Weights of a small mixture-of-experts language model, trained from scratch on English Wikipedia.
Training: a variant of Muon for the experts, 600M tokens, 4577 steps.
Below are experts of layer 3 (counted from 0) of a mixture-of-experts language model. Rows are named router (the router's row for the expert), gate (a neuron's input weights, with its number), up (a neuron's input weights, with its number), down (a neuron's output weights, with its number) and show model dimensions 0-79. Each number is 128 + 32 x the weight over its row's rms, rounded and kept within 0 to 255. Numbers have three digits each.
Before each expert's rows: a language model's description of what the expert responds to; "comes before" lists some tokens at least twice as common just after its tokens as in all text. This comes from a sample of Wikipedia text that the model never trained on. Tokens count by the router's weight.

# expert 52
Description: Closing quotes and brackets. Closing quotation marks, parentheses and brackets ending quotes or citations, plus country codes like USA, ITA, JPN in tables.
comes before: " |", " (", ".", "\n", "\n\n", ";"
router:110103130141082121130096130162147180075070132169064133152153143163176145171092124138161111130158104116143076122133076106128153106144146130134121136112049178158079123115060103130124156095166158138174148082115171048099066137153136140073101111
gate0:097192061107159131208096084183158209143146162136109138132189139147200169173115186157103149073135155158141096090142126152129097106175092108112148170137129107110121096127170096105096122084092120117166162111081076129115180139093122125101121106
up0:168029140153105108098085127129117111058077098135150125090125075121127095116168088129174132218090120138076159167127105149108107128142161152137159150074145130072178157168138204155127166136141098127099097123137124152148140158074109126113155147
down0:141062140180141113145114161095141126211072156156128098095178154116183120115098096153082146140135161106122116170117149171057168137181133113087125144129116121057113112191094133146138158130152083101095129156131131153092134108182120065121195151
gate1:151118195101147088121114194159095119155091134103072118092111145178125119132096125094136091143129108115098168142096131146125108105162113191092133083110113114096150093176111127137071112146154172162123091108133164144112101097129112130125123102
up1:154114127148152125167165134121137053075100154145104094097102123172113135109089101126210113100171098126126161194205138096098103094111118147152128113115101117129129092156090128148147066162167177157136152139103151140149117151101136138089053114
down1:116021063108115110176140125113151086184140131150148123092194149127102121144152122144112145092053148147090149163135128155143108131150126172162120056148156109111116096150131153138112113135164116099139193142067173134155189074166119131113183134
gate2:149105111124142125144140133147144114141157112164130127112145148215150129103134110195144105151131135142121139144096152162167098122118134111107146175111176091142134088108129097109103141097156119121202132124123137172157154098154097132171153090
up2:162115105102155139215142141147152063137172144168108099147198109171192117139138083170128110135079160157111173123114154149180089118114121155066140148122201129205122155130093099066144144115163132153212094113188080119165101100134105136120161142
down2:117194087135102096094111185100149138076063182140084113114164179165185075127173097140096135076124163155152106170137185124140102104113123137160117118116079126118152132110085117123164122156095099110153128149159062120116170116146131111106163095
gate3:152164115078157100108105132099126222117160105093119119130168149152141089138113141110171114138078095120195207168102151064132144127105173162114153153120082192142161055151114148120169115117142169115141109084144149152093129145146149149098160159
up3:155123163156144089180177107168122037123166171121138058130117129155116109187188128124162153126135060053210162145138145127077133087126113164100113127160166138149110149071135094095089176138162135114149084180160137065146147124154133143083112172
down3:157198119092108132100138162079140067121048113087106076094102119099107213110100109144108094075116133183112128139112061156077098061122130121126147176122107122133135065160092158148174162134165087105133129109079128080066103151123131106185116137
gate4:142146105140105096117127079113086098179145166155113168087133160165145138126183068089160180121129162145157126152104122092118116139072137149121132189144117102166135145123170064137108085145090104124198159133108159148134107135139087107165086128
up4:201127114135135178147101116134125112082096105172124190165139099114074132160096162136149048105159088125130085171160144181143066115111132132146175125100162137121143114159114107073141145102147157127137114151173101132165061160123182126158103072
down4:123164125133180094148153087165130165101132112101139122122100073111148103050119081110120145147156129090076092155080132131111147173142118098149146105120127186064127149135145126118078200130183146161152148149171121154044160107100191141118173158
gate5:095178130143184142081124167158091194119113063145138140154134145143130077151120103160090159097132153110156166124147132082130093157130146138100109131074132101213153156100102196121147108176198120068184073099139142134094133130097160092142126062
up5:137079114161098119163168119117114104134101166133124117093167135126151131144167151098200174119160112153129135134127136089131173056162134162105107233193160110107109144102160104129157147138130127116151127139095123188158105069145092110152186119
down5:175131131166120108139139186156077069134109094185188158076055137107116107098133083109170129061120058106087138159091150135188099146159064142172153129143143105121166140187118158083133084142099134181131151099159136111125111082174132164133110082
gate6:151154105089169105095139122174110099111143153173098162117130091117150144148102130125142071056152103204131123115201138147139122140043124106104095117159106111187096118154134094040197069128113115141147092159117179101181163130105105084105114096
up6:135129133118154174177129181111187180100141073074130070113113137106145140086157108162087126137154137129142117145129120128135092184149089110109121113121168122160180141151159101142094078143103131093121163125210032179074113149188142164154143179
down6:120098106106155133166137120114123143099143177120136164136179113158132121134152070179094135126138107139140164175143136162135127122083137176152111145172057177129129138141116122109089109095119134141122161146085098110186127105110162180103080135
gate7:132113088134103130109109114134050053124138162172130134163170144116164107137118155164152092130148112128109098126135089145164142054122116154162128121096147177159102170161127122147150123111139182116130112122087122111175123156061105106125134108
up7:068156179139155153185118137130183201158139115062155128110124122113125186151118144109096144159136109121150133175111173120157135158164161153059132115116137143058165145128121110090062136139161100173159126085153163141169107160149161113116102136
down7:091068143144121181161167151081099071199129114155087122099128117144108168099153182167164119128088087074108142115126179074129153095107165158072166069153095159167138122111092115114158158158139083139153116087098127114138079156130077132061120119
gate8:082149089082190106175117099084101105142124115195142169140123096077067126099113109165105078165068111140183073184121110210130099129114111071138060108135165113116145138171114092152172091087131103135170111157159130145149171143118090199098094130
up8:200096131117071070195132082136158093115075152117080149160150152147092129111158148162115097137073160188154105138107116141159085130077135117120112113101137115102120071173105137132085154114127127168168139108084104121137148116131108123174180130
down8:051121149168165107150105100100114101122129113126145134101114119131133112103111117146176158131126127136157100140179111130167183169108132142085127181133107159121119097074126098150093119142117094044073014130096175103207095069158167114101093157
gate9:107175137136116107097088143153173136134124094112108106144100117179146137117143143182143110117122134083181163071126144130097159088107151084062070080140146175077133114091078158122076157160137109177150096157125120086079139139160159180115162161
up9:125156114159076165133146099096116107144215126071154099124140101160185066179112140112123141084151142040124144127137104126089158107083119093064168129145109171070177103087095153090121156105123112161077116166108178131112155071156100119148134153
down9:166127128171121116142154127061145099173113108132150107077127108130086137104091092103074188081102100126129107156124037111106101123130115142146123168138094105150192123166164124118200169114143135145082145129150100126128175107122085109118152145
gate10:078185106135109152154133153094155152149073097181200168104097153091118086156122098149095125122102151101200090107133118128139112123166131094147160135079104086146109167169131121156108130179124163110155118131129123106111162146129172159109123184
up10:134106101080112108131163147146154097125133103091110119093156089193154198165164179106192103135119138138071145141179077134130118111137105138137170108131117121067155103115167119061143152119157131136117167146126099200139072115109088127114169131
down10:150190066073083123114138071168146180101145192178162119131147151100149153125143139133129155121154123132106142083095128115122134129171097132094147185067154132206083153092148130135138142043120134124130146104150103176163115144125134173152177189
gate11:165156106125143156160170075093079133141129076178190124131105118115103140177162121097104111110099101140146116162166136125145170117149161063098238118132063082128105185124149051177093100136123122152112136140143110184127090142093154163128046127
up11:121158113118113154097127116088075102178133093129170123110123110146137184162163164099152151151111162132096145175164136065119120122127121120134191138181098061047129133127140166147040145118148145119147138121175127155134086157124068115146127142
down11:150164145162162089072157109183120120134113136129140136140106107089108152106136108115105152154125090108184155141129101089141128155177172136130114121130179134156156204125145128109096117166148087139117120155159092176119137091124117196105133135
gate12:153164121162111129164111069189197142127125168077127151117144135062164170147167150131112077110101121157097080109074175148141095113093153096152157109099114104141166159100126089086099107169112188121132188148171123160055112123150202152139119188
up12:093098096167113166061107193099063131152098104111145105135128186195131081126122119131181131169144147113150171186211106095148132142147128121096105197109121139104118104133128166128106125020126102188120173140148126125165145132082072143137129092
down12:103184143100108151035140127134189175161114110143126076127095100101141159092162129094142108126099089127172126115142110162120152125091141076166152136126175105109129135126175170143123054158109090081136080088111099147105151187136175095173142167
gate13:158152113126132153118141147150140149102154104132124166060198150085113093151146100124073103087158154130118072133120146114140149128090152123102133099155092129121113101150154131125124114060111161081147154114135166090154105157119147109120120104
up13:169159162096154103142182104159176113103086165022180101127128135147095120120129216112152161167110118142162136104127172127127114118152182181184167109117149117139114110156131210144131181150130124161138093161113162114113135163166096178100129105
down13:032178127164133111193092145136134139133145146157130153117158149111098134152102104141174196136101130082112124099135113193097112122121084143132138181111154178099161167122151113145121031116162113171124072153163156123116156181139119084102107122
gate14:099103075131084145094118158178129176133125136127199130132152141125086064101097095095130143155103120177131135104130180112121133139101145172136161133110169049126099118085139187124116119136107090106134161066088112145101126181130114125148093095
up14:090091089090116120080114111133169123113121148084130170130176114114153121085085115064085108146165155151098115112147160105117173190103170121114164149169113075096125107128157099115129126124072102134120164129088080181118129189138164092175145136
down14:155111118109096155095161181085097135138159156163136043113158114052128117130051148094143119156125139169131118149175148122096141068098166161106117168140105117124158069127084168130209143172107121132117094100087140158124131125166188111190145126
gate15:113155178158124116119096086122099128145132162183175119154125137155099117124131168155154170119159080128100099119088128110176153172155167110128134128096171095169135102095112138160123123137134159155115105160079199153147126163140125145105079051
up15:113120129127092138174085139096123097161132164141132139035140122068153154173169102050061093089165154130158155156125080148128111123065066112162091063071086120172148157152162095123068140158113079138170148088108126118117197124125112163146155193
down15:143140135087128130156154155086097096167140106067072152147162134155152158143148073136138104082110140164110069119095165179083095115141144143074201153117114101137154159098135103123113080112157152175131106143225163108161141126132084141107107118
gate16:085150140117123132173114147127159148138162120164180147099142139093115197120155145187122080153158143111097075137087117221140070143072072113138150162166121104098143101111180119171118126171132093078180150081097089097141140131150122039172178149
up16:137129142134058132154181158130145135178105098170145106180079178106104159091152143133127129166115168191186126111106147095162135200185100112135115098128083099110141064179146115125120097140064152169184126125075124111151142142142127071143177099
down16:118117153141144152106138200132137090092085191109137115093198157107112124194143175120117140118138104134151196047093060179111116093128122210117105140133126143180072093140038124088102123111151082156102110175103056127089109153157120125146129144
gate17:172136102127150058138124136142080087159116100165176147139161138119124177158082088115132045113126109098108097144164068148072126184181144183142163143174117106162172088177072074115146131081168180176140103145184101152191100131107157094142088135
up17:064146141128130214113189150170111187139144194040123132106104168161143061075134114123093190155158125101152162074078156120101129084068113086089079127085145131148058126100146189139158154163132132083142171122136163090064117105145152170089112105
down17:039131076109133111145082130087044132131151125064155119063163108128108134155134126111085109116106128125052143166117132142124135128100141159088158150133111161157142152099114139176143091121168029092083143106092180156117128153152120140104149195

# expert 46
Description: Infobox field labels. Field names at the start of infobox lines after a dash or pipe, such as Born, Genus, Position, Country, Coordinates, Genre.
comes before: ":", "|", "-", " zone", " office", " by"
router:116131122126100155130101108142193159129114168152087152117143101169179139129089132155102073100153121147151101064141046121140121054128083147120151190121140134143122161096033129110114164090148126172147191100083120057136145171143096093075049153
gate0:108134162139148169097169088105151149090150165164087107206148136158136148183147121127086155126148140126108126116120137143159163160108072159107063146151144127083145100142095173092140118085187157111114108088137122088110151128094198111139105125
up0:122195156108120104120111170086129080156128073162180120125104117112090091149132151082147156088135095213165086145156081164115087099196099144181119104115082109088096164149077126167091099122086117208107145198060126147104097170136137118122113160
down0:103097025117117105168150114140178089137168099103064204103125115188070176117083114141121112070143133114106141193121120152091121152146166130076122163107207128116120100151138155168161198122048149129090092099163142185127088120150116132103117156
gate1:109097106152118158175065073110084119124103207111138124114153090125068160125137116115099159146155093113138123149191125147088085150081127126150149168162088135078144103081148105164097146116190167109110147177120101166190107101112140097131132147
up1:175160112122128128074163186141145199131198156102151121142160136123091084091103095080162120159116116101163162113151156103159079129136132112194166169157142080096129127114153100137109130138141080084144212142074102128190124089135099139148084109
down1:186093122115144117151141139068144137106065098058149084094129096099082138118147175109078157140142179125105103124105148157099123067082057106067185137146125095084168134145127095151093152113145109135129082151158119126123170129184207132079138111
gate2:151136057126110080131153118126116111082102192140178172111167139168212110144157159124181107083100121095163149104152131107196118158163147122115132152099153119118125121114120075178120123108154134064133090175045125132150147135148098132122145112
up2:109120114061141135091152099110109134166169149144100165113095102148115073104156136102153153145084132128076100125063157188058157145110116187189103153134112101154068117165174168127181116142162120095151147113150100133141116143070110062099129143
down2:126093154156081146089139133143182119143129159125134193184094108096081135147109142127143134150180086080154110101155146084130131145133148161110092121109189120127167052171111157057119172116108114122124114103127184135156180164144146074146153158
gate3:054091114158199139123153100183125191143122119142139139135147188139139107121123133099159127096121142098100138072159105125126151132149140080144164091073118177149141093124105200086131182092123104189183124114112124127142089141177202108119157138
up3:135145131108195165067130155182140101131111152155167175118089137167128174165175125115092151123042102095104092135074152147146082071093162118108154098163167136084112103160137165088145120071085128154106184128161093128100180184127200096139113127
down3:148171090127102140140133095100020152107102187106154076101137136110220171114120101103104166152064103128120073127076136095158094134168160176135094127163124122093088172175058180129138130127182125122154103090135149114093172143100156178116110124
gate4:185156033108155122203112095145119123151111191159134096120135081111125118106159092130120129159126113098200142072072134205077157116134145120156183142154131152091111151130132063150081186045139130134133129145163120188131154107106137172120181111
up4:117115141116095152144138092151137138136196138100071091137137142164154110147141148094101128153145159102129118124149135165167164123118126130071101113205121131142123184158160109144150147073137161122161098113143146104105088128087120127105117145
down4:117052136120152133145154123136150166049131150143125087154142112118084160154194103174175143057185134096101095180206147132189142122191163067096152143145151148095111118140107124147158081122123122087184119107123123107124108137150151139134101160
gate5:140148116115137131152103118122142101092172076196082102134107101110141146092090148084153117072149144154107173139133091094108104183189056089131094176105137132152149095092088106114144134148178108166195137145140149156046121135184147140149135145
up5:118163115080073158116108109205155186145167121094150122107152106078120148087089080129141117198096135174140146150135133094165109079133117142113110089147082146121080156185154168122141101095120135097139120091128117141102174137130149137185170115
down5:149134122085105107054086128131114126132127117097176083062115108067095132187129128136083098124129100192159112101075132149124101147089131123146112143109175158092100111088135137140122173123129097118119140155134141106092162122151123081106069127
gate6:145113122150126150143147107153132083119114123168144105110157082134154193188007098124176180111087136090093161144165114131113097148122087116081110158179081122184129161124112163085161100138209146168197085109079135073090110151097103168180181182
up6:136154162125153122101157141091167111123134105171158123135193067100156153137108099131121125146126158112141177165128091129170158148097087117115087147179113106128140151115135091099109116119121138131146096162120159103095145171076078173132149139
down6:132137165134077163113117212076083042102118135152156111136190105097121087114101155147069195168139092219085119155092070162097136144127129148168076180157105143112194124211168122152110101129145156135123141099111096104117129101130128140145119105
gate7:097083121174067116145088107156140135126122123103128151079183126130165146182143131195118114103091087147126160141106060149121119171148135135097144147151119078169157147111083116140174092136188132143137103081127147117130073160102126110108132098
up7:088159108158074096125115120155108087093089107106116089053097148083126182139135180152130125109201107102093100143095085158128172171123102119109208127100157090137153163092080109181195064161142136153151128096125134091154164058140114088130115122
down7:109190108119169132120108184148084126121110140065153085084140153143135066153159174106097119135090066187179122146132139171099094108164111146058123162159162151170160114036136144131131141169136093110114128134091099156165052072131119154180070127
gate8:179148141153131117125059092107136114102141191136170164144148162093115149061170111140123106108194114127134125126143093151144202095110076187124141115107105142101180122183131152112110089192155168107211154112123094093122138061146139101140118102
up8:153130177129117125066104090155069164158147098104091118115133198174138109117137078166201086103077170159138112181112159099118105156143186123158129169133147112097114051141146136130082174084109105150111093133111088121099180174119139126171132037
down8:116060177128114118147120146129130156180148142084147189109090110172157154162110088165116100196105152171122052105112111065114109144108162128141104201135114103127100170130102153088155161133141077125088140092148134088141117122125180093139109095
gate9:117108084109156080090124127164141157104156070143164197131137114174081185124151061165131162128110114084162127085076078099143093173101080123199119158113156147113106158131123170137118079131103121137106139092104078055112173115143148152090106131
up9:092114132213131155141142126100129172178153143092151112136122082163156149161136142150105164161052163137111120137137133144092173105159087186133123085092137130121122152120096111084112081086153107150107137121168047103099128094108145159084098130
down9:119162119148151094127136191079132138158170098160157132121119134157072122148088121204145127126102131136136131154104069111173139182103191102158151159173135102074184122129085126141145120103164090120147148096108192160163138134123154087153175110
gate10:152120080098202112135113123128108097047216096093133077159172087110148118134171152106131120156157121126125136088166140178127145132121199159161142095131154122140064138172095134094167152121078097103078084095121070064113148144122157105049101109
up10:148121107117173142153102137121137117086157116082095127161114083129151136191126129110123144150107146144156106152116091174135153144109152120170165168144097109121070140150090082063161123118148153120111132093138093122128118166136124139091065196
down10:101176129164103096131166125124137092134149097160144167154155097139160196155132109134137149087137173147060070122102124149100118108184089153097127107137133126124177095094139109131052156150091081152152132191202135105087161186149150150167105086
gate11:131114162170099082117145092105100124123052073169120111134127149099157152144082081189165081126144175141120132066169071121119127183140105177121108115161120080126126168133141126158094102142137137193094108168144100086076144113189077114109082108
up11:109066073067211155105161140138144119163135129131165140146103126166124126112123127134107141119090122164158124139110095128123102114121095105193151136074140151146125092155163106058176156085138163039107170106094178135133100129082126197078126101
down11:146140149144113143091135156130131136125117162107152133092122086109100097124131121092047117140076130179115097110124085082177102156127169128190114140089163078160147153183106117121164106138108140097164158107173215130165071180133120110123140142
gate12:130143122149108117154159154053132083096147147157133147126103108149132093135197123079091103084150141117110099137119117159173121093092148127122100168085143136163104078083122110157143138121100180176119078122112111147176104102104148125134103022
up12:183171144100120092098126168052105199142158130191128167130105111062147124081167165148129088147114095170161126105106161140138130102091114139143111189181139088039071133073135140079087085120149155140136124143149117148085123191132174161159115129
down12:093178127115114095144124101118114138100078162115175133071165126160060153126105172133119087133134132122153143131125177146160125176115122131085118111143161095146042138139151108109062120114076166140088123127127196128101129142096179042116096164
gate13:157167118151127103153193136115128097186087177112121221096099114112103068096183121099096136136171171122147164123107131147124177143116089120131103155095127081145141121105130160184173153110134130085121132106064131107156130194090113103158119109
up13:151068106104124177139133135105074150146195091067183156132063093138068156095110133146190039138106136144161159210201088082127118163090103097118131121156113152112120134135125111114147128088078122096120118106107104131111152140151101130096142096
down13:132118144161172152151152150152178200087130128135109117127084153119145155159122083108140069061171127124165149152112151140115128129109110147129120118098163102150123085172152136095140126142109137127153117104110091109127150160153177112148139148
gate14:141097161150152115113170130114118129156113132102079162128105106073136105069112099102096101093133128149118070087121135111188192140147099088138149146053190093112111143121074163130134123055087113187168135128114090176123156160085132137225147093
up14:128121186109111136113163142157102162106098071077095076113145094152144178145161047160125080172082114214102123087142101159078106113140143186184121136128162123079098127201087178156135140106175153160088076097145104078110087099108105114193129155
down14:127135084140155128080139059152185128108125150103126178136110122167145126123150099185125074154153097153102169091151156130141086105149172092121118120098133114128102180096081156180102071138103119141085113107103079165110127129085128083121172072
gate15:175114148084165134200095081128068161134168129194141096154136111131085088102163209161134064136127127116168154120112121156182150188185071148105088145112116154095094168107114140143163160096130099135139149194116139099138101144130116125146173147
up15:137095164151184170107079145110104084076065081194150100080152135119165123133126105092127158085149126109113138122085163124083148201101113114089147155130146122154077197109104121164110146159098050140143159149102070082056149059127152134165098132
down15:174141077115135206067148131123091151185119167142120157166145116110142122154164127192087232103159157143157102186082151122163122134100099099154100169089168073127093107142154122142166106113093150116137113147059150160110126146200120157094122109
gate16:094127153158136116127147055119130180134098148135101159119079072130116171127097080128099061091165145197131030137073092168092131118086134151141081146161122101105064126147131147127139086109148147077179145090110163136149160085164108124142137158
up16:092143143162098072150121098134099104114141143127127161156189161162076118107136123140127138140178087142115161119143118158127109139113083140145107103132144145106116119131109107152185063135151145161177120131187061157116179140160142142169179091
down16:104136151090069125135124133130117178134164180172127146129092101145072158144143169101146143138114145079126136157187121144132093147126171163145106117149143124088111153167132085100168127142130108093090087119131167110113166102162148094111115128
gate17:136153137097157132177199118130110112132117168190089136135076110192134114143129124142123132099124114156087149134158157150134121147093103139176115137152170123105164119137123100107162105105131134057124135071117110160126144142156074096107148097
up17:138149097089144115196150111131103096118180153214123161141174126140143128120105134126108181102102160161096085126101105091080163129124101123162099109177177107120148121155162133121119141099108171063143144135128111139128133152094119096133113073
down17:155130108199175140154092093206146132138135164122128070091147131116161106169103157134123115126102188167081151113187149117076114109172154127080164134134145172109047144055108139155090163114104106100134105166181084153126141126111108059129154165

# expert 60
Description: Abstract noun stems. Stems and endings of abstract nouns and verbs in prose, such as part, example, command, love, prec-ision, ex-act.
comes before: "s", " of", "ed", "ing", "ion", "y"
router:112110091130092158071092122189137168144134111154133162168142067130156154190101140160161082090096104155136126107177113122192172109081089158129166140112134169149107114184111141102144143154130109197197154072109141098097093128198140115128100120
gate0:078126165094110141177072085138128132106139134142162121083175059108168152157075101195165138121129105145079152155133123126158131099098098059154117142173158176159118047148094119134127083177159151169111046123113116130115135193130138077143077150
up0:071130099186155152140095114103177131067190073125171124130111139119088119058121101151158177073111129150152132102094151147136185079094147097048113140165115109128095120086135100130130124133154181155075144127148188131186122110099145096151168144
down0:141137138187198116142158154150110176119160162152154097162137155168079105097136166154154167070145107115110147112085132114156126139126134126088139126089160113130125122171131136197158151054151093172217140126091149106150127118126126172154161154
gate1:154176156162102152110105068122110142081110150136186175132115110163165156103076101198111033133121147087081180186152097132185133121125090139124141157126079154165114100171127109069180089092135151135166159088136093118123147127102112133134117171
up1:121148169083164159120106109147153144185146107202093131140129137120157126095200135079128110141185130106151098100150138110109098106116134191086131113091107147107120164177106157157069073167128108105160122086120181101160074173155146088191147107
down1:131179086135138201134151040126105158072151133109092107142082096171110112150111099134121138152134174079085118095095148170152104152125092107088092236077152159126153162098146146151097129135185096106116118139099170131128126130105099150132147142
gate2:155141152084091136117126048065127186147137155081151128189146142073076164147126117179104098122115079117126154105153174082091171147084142115148142107189128038094167152091134087092142130116140096152093128066135120115103203177125215102126108169
up2:155118180075141119084114091097143197145117076134127139106126183102109114119075139119113130173109162109105118163134099159154131181187160116162080142088081128171133124152122115129142180110164194113169180180102086176083107137125074107110117101
down2:168157074095149117142130140121150141135124094179122145100172113092159112118122117109154192101102131118145143134168085095127078076198109122134143131108104161167151124130106172095163115095132117153130133172144146101173091169160080143156093149
gate3:126160106132151164144084079135083083133109185167160174182118151125155116127151113157147129077107127045149122130108127107128097119064124107132115105135106119109085142183136166095167143098167147190100146086145118099092121121150167099128106126
up3:114119127110079101105144162106091108124101095100169162133116073150083124109144186120192067139149147154156093171156105136131114084095096083127138113165123136113213161081143114101061180139191091110127108138143116184093129117142125147167145088
down3:137144152127101117113171131125134100065161153135154131132150107177174048150108141091111094148127152112087108175112171096167144134130123149137154077129103133192075171085123187142100108143124139102142125089175100119163158178179124125067118165
gate4:093135150117096178085170133114157110165124153131056133033147118057149119065192129152059166129133098123161171075151120186094151120112121108119128109149180133113116092119071120143110176073115142157100119164174132132155131169146105112136099164
up4:141110136135126129092145155135192183101089105181112143087094156132166111132114113125146128154104110171093150124072152160205075149130023098140114097136126101138124108117115159160126159113098168161059133112106127147098163083157197135162149119
down4:207137120148131063131112143113172160070122066108106162147044132154094077176078146090124155062145140123109177150168096106112127120087067116159180084116063115122173175099099102110097149110181171117168122115119111142134061130165131088157187125
gate5:139090161144102148156140107114117150122148071147108167127142128064192170117161120138126073134125115057124074122199127131109108150125120120086100145151115116178133137137127113115117114150109163138127129113098151139113071101147070214150172083
up5:098128188083176090138129123113095097086147151146133111142128130113113135076127113088116109102127142162080159200138107210081136148111126131114112124130072124117141088140181140203061185124124189116180098128167193152145115136111209135146131167
down5:082108203115123163170101068206174113183123135108141118116109152150112095118097147148046092139111133143061157153105147108128149103104099181131118070156123080140125074156069076140153085119117093168109143120126121134152102124117159161106051174
gate6:172122174120147130108116150126136128147122136233085168149134111131178164100061173144095168132110169111103204149130164103133102111079139181162160119099123081164112118097153093149148116092103146130067112138162085121153107111123164052112116121
up6:102098145132128148127141128147147115124078098086135159114117143115177115182151082085106140088133134178154077103159125111101110134171089128086160130122116105196160101127118156123138140098164183097159092131129127133078125120112126144115117143
down6:170127170151111060108092122179083097129114079148135079124141109139185130066155210191114135139136076154129172118106118119102132141116152161117046134111135076131079080136129099205100118158115154090132104118123153100142149084196105033119103120
gate7:113216135077155136102099178118132086169221192113108101134115100134182125109123090130141106158108136090167119133158159109130201110176136091123162081112090113108153143137103133140075113107117085112103141137094105085134118170082127122109114190
up7:078200089161071122127131119097107141156113124062108130122117122078092198117100118101111133128156129102142131179095127047117165131084191110145109077117153174141158137127087130135151068107175186120139114137097111155202156120132123114096073128
down7:115129131128156081130145058095058081149160152145119110160128120081107135151146123133133145092137070088072170135115190127173149153190135109168112122183141157135059138150146183111076186135116107196136104166137174102143155141201141121150092187
gate8:160173047146086116145130157145169149061153154177136132148158126131112104169192138147106129088164104117134119138070128147120144184094135151126066131161121111210145135116104131144143126101141123139094068112108140060142158092088102118185157124
up8:070153150078155170110082150129125131121092108096103188068100076117134124075136121160140143145146085189127116076192138073171110100143135168178095123064123129103186118113172122074116110111136121133109135119141151123131057081140108150137057118
down8:103154202178157144237138092103117082130127142151166179132151103120163073153163076086072110073139189157122119122111099114163127148103156139121205117094122174135113173112141167100156126139100157173132117075120112151151106154129147137143102135
gate9:156106146115094160198144100113139138148186090131125092137190152158144162115120199153073158143124132157116132108195156228126096148149099149102100125152084089180129095126151120113144128136141133111132084189102110130106163100139110160081121064
up9:090150111140103127126136104142160140109108190132099151123119120158080124123083203060192143145142085073106113120101137144157128043116162123103137120162118134161106114122148115135110116093102147147129056138182127150141133140121163150149133106
down9:139066115143118114147103155083136172095110126179153083115066162116142126175111133119064122189083193094109152132126092172081138091121118136155133096159119136138095066207117155081136143082170134137107100173122091097110126123071119173132188105
gate10:119115125126151156139106131119088066131108210106114080160138088139088147179097177130156109118182089185151167116150149121132142068160128093154130098144169143161178063155148136095156114080140113145098131108161142145120116086167186117095154204
up10:153110199089122138145062134093092129158131166170151143126065110192084088162080152080167120204121108141095200172187116151140144078116135104160154080098152100130151169111164105141153119067166131087110147159118112082114122216107136098144145092
down10:137123152115144135108164106085155106171144099166096057188121097075121135142163098140105161108137138124094129126067172095098129158137106156122136097132110116161178086139183171110134094152147146129137185108106038121109177100153123145124131101
gate11:162074079160101077175111114096115156147092162159099184117147141107124150067083121171164161121143076089065114176155137146186153065129138135127130148112110105120128139126106101126126131147112105172157101107158087095146097128121163145166164122
up11:103094076060108117104109136151101084144189085098167100081163138122106152115126187191096088153149074167085174143112098090127091137158068095109155045147123122122140123131205133083145075127177164086150149162144144104098116102099118136172160091
down11:119164109138167176118109122137112187097082135114107064142136128136141192140124114110115104162133170113097105152146146114157125107151118160124124172124059121092118123124139130133169122119165085103157097142148115123104166214182147124092091142
gate12:131145127125178082130120112108113100112124157083068104113034113079109123118042151115171139094178067114154089101103153062164177147160092138117129148135177113105098094104131097099122161160119093155103053144055190134116114141095113119161097150
up12:085129156194140135163065115173150159116145087171151101127204103141113106102146100190099165128039074148115117104123106120134129119184125062130160133139086119109127170168145084112138137108097061127167058147135097135092113105146085096146159137
down12:107077113164158143098137114112095174142127141072062184141162140145167105181099095133148171129101165116127156197134125144082101159183096164154166138151156148168110196170147107094125159100126111109155086120126119081076192133160158141171131096
gate13:133134110162148132096117150091098137116142094086112197156151096171115089199107151120126131132159127158119140111164059106116145185105127175209123131121105113105156145152140171119109121119136104198086130097138132110194164109168145139115115140
up13:153129096122128098085140109161140031082168106127120081107087102118174072083105103146178168135061141141119150134150127144162109139118143081083104124096128189136073118130084132160089149128192177148215178185159169116057104154114126100141099162
down13:133115151155142142075143064181124156143177119181141153161156154159196114135112129128103134096105128091079184146137119105071086179158123126108119110094148121132083115099105097145144140113115127093155152153127145146097113120155109101099109107
gate14:139159115156134102099130068124156108088079176179208113140130134123106034141151152129102136107094134147174160090136084100120201183143140112128125110101108113167176153149118072030108154181144137105122101112153075108127119108138165114235121183
up14:158174178106158141129148187093149181090153139080137104130153160150104191138100131154127113123109104145158082165148104155128112074082125124156145092110071129095132101135112109142140135141115129098160094141079100168107151166122177138089039101
down14:140148167159187118105153123167114134096160112124122157169095103153129129197113135066173107099186125163090136067172108182108108126135142137155105142105100093124134092172108072177132129142141176153085205133153094168133121160175088074118146149
gate15:177167146143135134155128138153089134127111143124145150138163160132123110155115107135098103118096137093143077098183195158178115127150129108089104149071099163131082160106139157120094152142160146187141137087138171101084111130079121155081104064
up15:170147061144165067132135109111117143151142146154130174130127193109144123125085118096124136039079147152135093079088109140124115129099115110125048096110079064166058170114084139125084157121151147151155135077093060169129075085090141173122145134
down15:109099172142100115167111162176077155111084132084101163167123165140092105126202128188108169124119117176143143104126177138094107050091169109109043120188133136166176137134140148107055126138103122111137142090121105135140092100078120138113149122
gate16:136177124188111098113155115139073106145093100102127103161150163128136120098163104148109120151121150132124184103097112123176093106105087134088132103135152146160102174119157144099152175070170127130173130094165127146110170104104169164168213124
up16:091136058080070116074078117183131182102143152124156088160172163102181117126133132127113189151092109098126144162097108121139183117156147151133061166082107124177122156132144116144089146116111089154178111124133081151098150138177165128131101144
down16:171145085099143105082132085096117130171125150078102107138161110124114170160162120132119141141109157136117123140082128133091155095178147108138118102092102148142149172121143127152073196107171129076128106107145160142165116167156168168119134120
gate17:119082157109060104149081203091182116113152108102177122087094133121149122197121176151072100187109185172124089199098131119064138124152147122096195183125126154147136107151109089084095079173133135122118068142075083146047139117087103131120136124
up17:053183105193092066131115129143131126156161124114155121124114117114099138135142173146068128142122069148097110164125131110164161118139143138135166176081131115150133108108151136089146057171130132179130088154111089163109184097128120133155077081
down17:183128142192067131144154132120121061168092119159103112135143110208091126119090097156076095146100141123204127112111138077094141157157127124090124168161136160100167081156104067117148110113110144156095185181143129110079143147141091061158124140